config.toml
n_layer = 9
d_model = 384
n_experts = 32
experts_per_token = 2
d_shared_expert = 384
normalize_top_k = true
router_noise = 0.05
lr = 0.0023
beta1 = 0.95
seq_len = 1024
train_tokens = 431400000
steps = 4180
Below are experts of layer 2 (counted from 0) of a mixture-of-experts language model. Rows are named router (the router's row for the expert), gate (a neuron's input weights, with its number), up (a neuron's input weights, with its number), down (a neuron's output weights, with its number) and show model dimensions 160-191. Each number is 128 + 24 x the weight over its row's rms, rounded and kept within 0 to 255.
After each expert's rows: a language model's description of what the expert responds to; "comes before" lists some tokens at least twice as common just after its tokens as in all text. This comes from a sample of Wikipedia text that the model never trained on. Tokens count by the router's weight.

# expert 5
router [108 128 153 104 155 129 130 140  96  97 125 148 115 140 104  92 152 146 103 111  91 135 136 157 115 136 143 158 150 142 158 117]
gate4 [157 127  87 115 192 112 148  64  95 120 131 135 121 133 126 101 117 133 136 133 140 125 106  78 162 143 130 144 150  96 115 145]
up4 [ 76 175 110 146  91 111 132 171 152 189 123 151 160 119 165 121 132 114 170 144 108 148 142 142  73 134 127  93 139 171 176 139]
down4 [ 90 123 157 136 123 137 119 180 158  86  90 138 116 122 122 132  99 199 101 119 120 144 131  76 108 158 129 126 175 151 125 133]
gate5 [ 79 130 101 187 133 111 149 105 113 120 109 140 100 110  81  86 109 115 158 133 128  80  80  98  62 122 108 148 169 103 163 131]
up5 [118 151 144 122 126 115 130 101 129 125 137 144 144 141 148 131 129 136 148 162 116 152 139 112 176 147 135 130 157 110 120 116]
down5 [ 94 146  92 158 110 111 131 114 112 121 124 105 110 125 132 175 143 110 143 147 150 106 130 136  80 132 101  97 110 109 128 121]
What it handles: Common prepositions and conjunctions after a verb, noun or comma, before an article: and, in, to, for, with, from.
comes before: " the", " a", " an", " his", " be", " its"

# expert 13
router [ 99 146 133 100 173 154 139 139 109 154 142 101 146  97 157 135 139 130 134 152 117 165 118 125  86 129  92 125 124  78 151  96]
gate0 [132  96 114 114 135 128 127 117  86 144 108 132 149 135 167  82 127 109  99 112 134 115 148 111  97 148 100 127  94 132 140 123]
up0 [150 128 145 117 179  79 102 136 106  87 142 127 108 120 115 146 151 104 148 150 144 126  92 109 124  99 131 150 175 133 118 112]
down0 [114 133 108 125 141  78 106 111 110 120 159 103 119 110 130 142 148 137 186 160 120 140 149  86 127 120 103 112 135 116 142 117]
gate1 [113 120  49 114 105  73 144 120 133 118 153  91 173 139 149  94 132 103 118 137 130 121 115 125 156 100  92 184  85 126 160 126]
up1 [114 138 203 131 145 176 125 118  84  96  90 133  87 158 128 123 108 158 162 124 168 130 103 107 105 153 134 102 196 128  91 152]
down1 [151 148 113 134 156 125 109 154  97 172 122 144  93 115 116 113 117 116 137 109 145  78 105 120  99 149 125  86 159 136 105  89]
What it handles: Common function words the and of after prepositions, and periods ending sentences or initials, as in William S. Burroughs.
comes before: " The", " the", " He", " In", " It", " first"

# expert 0
router [128 139 144 117 107 157 112 144 125 100 118 156 100 157 137 172 112 129 146 138  80 120  87 168 119 116 151 124 109 144 146 115]
gate4 [122 107 100  96 118 178 112  95 128  78 130 167 121  97 143 123  78 157 164 119 153  74 100 133 147 133 139 181 143 142 164  99]
up4 [128 147 129 107 113 154 163 131 145 124 184 120 151  91  94 143 127 163 132 104 117 136 116  95 156 118 172 153 174 124 164 142]
down4 [154  89 131 157 128  93  86 135 109 118 112  93 115 145 102 120 144 135 150 103 147 111 138 116 109  70 107  93  96 105 151 120]
gate5 [130  95 125 134 113 109 104 160 149 116 118 140 121 135 149 155 144  86 149  93 139 141 115 140  82 134 152 100 111  57 183 174]
up5 [117 139 101 112 149  99  90 148 139  92 109 136 123 177 148 127 174  94 149 111 112  84 101 101 128  92 147  95  81  87 182 162]
down5 [102 125 116 165 156 120 141 105  97 153 114 109 117 159 130 101 122 153 147 122 133 105 141 153 169 189 152 167 133  98 116 149]
What it handles: Table row-ending pipes before a line break in stats and election tables, plus word-initial capital letters like B, M, D, G and "an".
comes before: "|", "og", "ast", "|---|---|---|---|---|\n", "|---|---|---|---|---|---|\n", "ob"

# expert 22
router [117 152 130 145 110 151 133 126 113 101 172 138 141 113 136 140  83 145 107 156 109 115 115 101 119 136 135 133 150 144 137  74]
gate4 [119 149 145 126 127 124 127 127 178 101 150 157 142 120 128 145 168 118 127 109 120 147 136 143 138 106 117 141 170 118 157 131]
up4 [118 113 148 138 120 145  84 171 123 113 119 127  93 101 110  98 100 147 121  97 145 140 115 120 113 126 107 150 121  78  81 121]
down4 [133 152 176  86 134 134 104 158 126 149 112 139 126 138 119 151 115  93 131 129 146 116 148 153  88 184 128 133 128 181  92 138]
gate5 [150 131 148 101 102 121  93 114  88  85 134 115 157 122 151  84 105 133 173 115 175 115 106  78 122 144 113 136 137 102 152 134]
up5 [121 134 136  78 160 128 121 147  93 141 127 128 144 123 158 134 116 136 110  95 136 112 165 140 109 144  94  95 158 155 144 206]
down5 [201 119  87 115 150 113  61 119 120 113  83 138 137 107 143  98 108 126 139 125 131 125 140 152 132 142 132 152 140 140 147 148]
What it handles: Words in infobox or list field labels before a colon or line break, like NRHP reference, Personal information, family, located, Born.
comes before: "-", ":", "\n", " of", " by", " in"

# expert 31
router [157 131 107 144 138 177 127 140 104 117  90 146 150 135 140 121 104  84 152 130 161 151 155 121  89 139 116 134 138 126 146 151]
gate4 [116 147 156 160  73 142 120 144 125 147 112 137 129 133 159 101 138 134 141 131 147 134 141 154 116 153 129 137 133  83 103 114]
up4 [141 140 132 160 118 130  99 129 111 109 143 157  98 107 125 108 133 139 157 119 170 134  88  94 125 141 162 131 113 148 138 170]
down4 [146 122 106 140  89 146 166 119 114 114 129 119  99 109  86 138 126 170 123 158 124 138 123  68 189 132 103  76 127 159 112 131]
gate5 [103 138 169 138 134 129 110 132  86 157 133 110 120 110 158 124 177 116 133 117 116 181  82  92  96 123 120 116 198 143 164 104]
up5 [132 160 122 121  97 133 148  98 103 124 128 136 154 184 153 120 108 133 140 135 132 130 107 139 108 140 116 126 166 101 135 133]
down5 [117 121 128 125 125 116 100 116 131 100 132 133 103 131  93  85 123 130 113 123 154 103 148 159 114 186 165 111 151 111 138 144]
What it handles: Closing parentheses, brackets and quotes ending a phrase, plus word-final pieces like s, ers, (thinks) and the verb be/been.
comes before: " |", " (", " |\n", ")", " and", " is"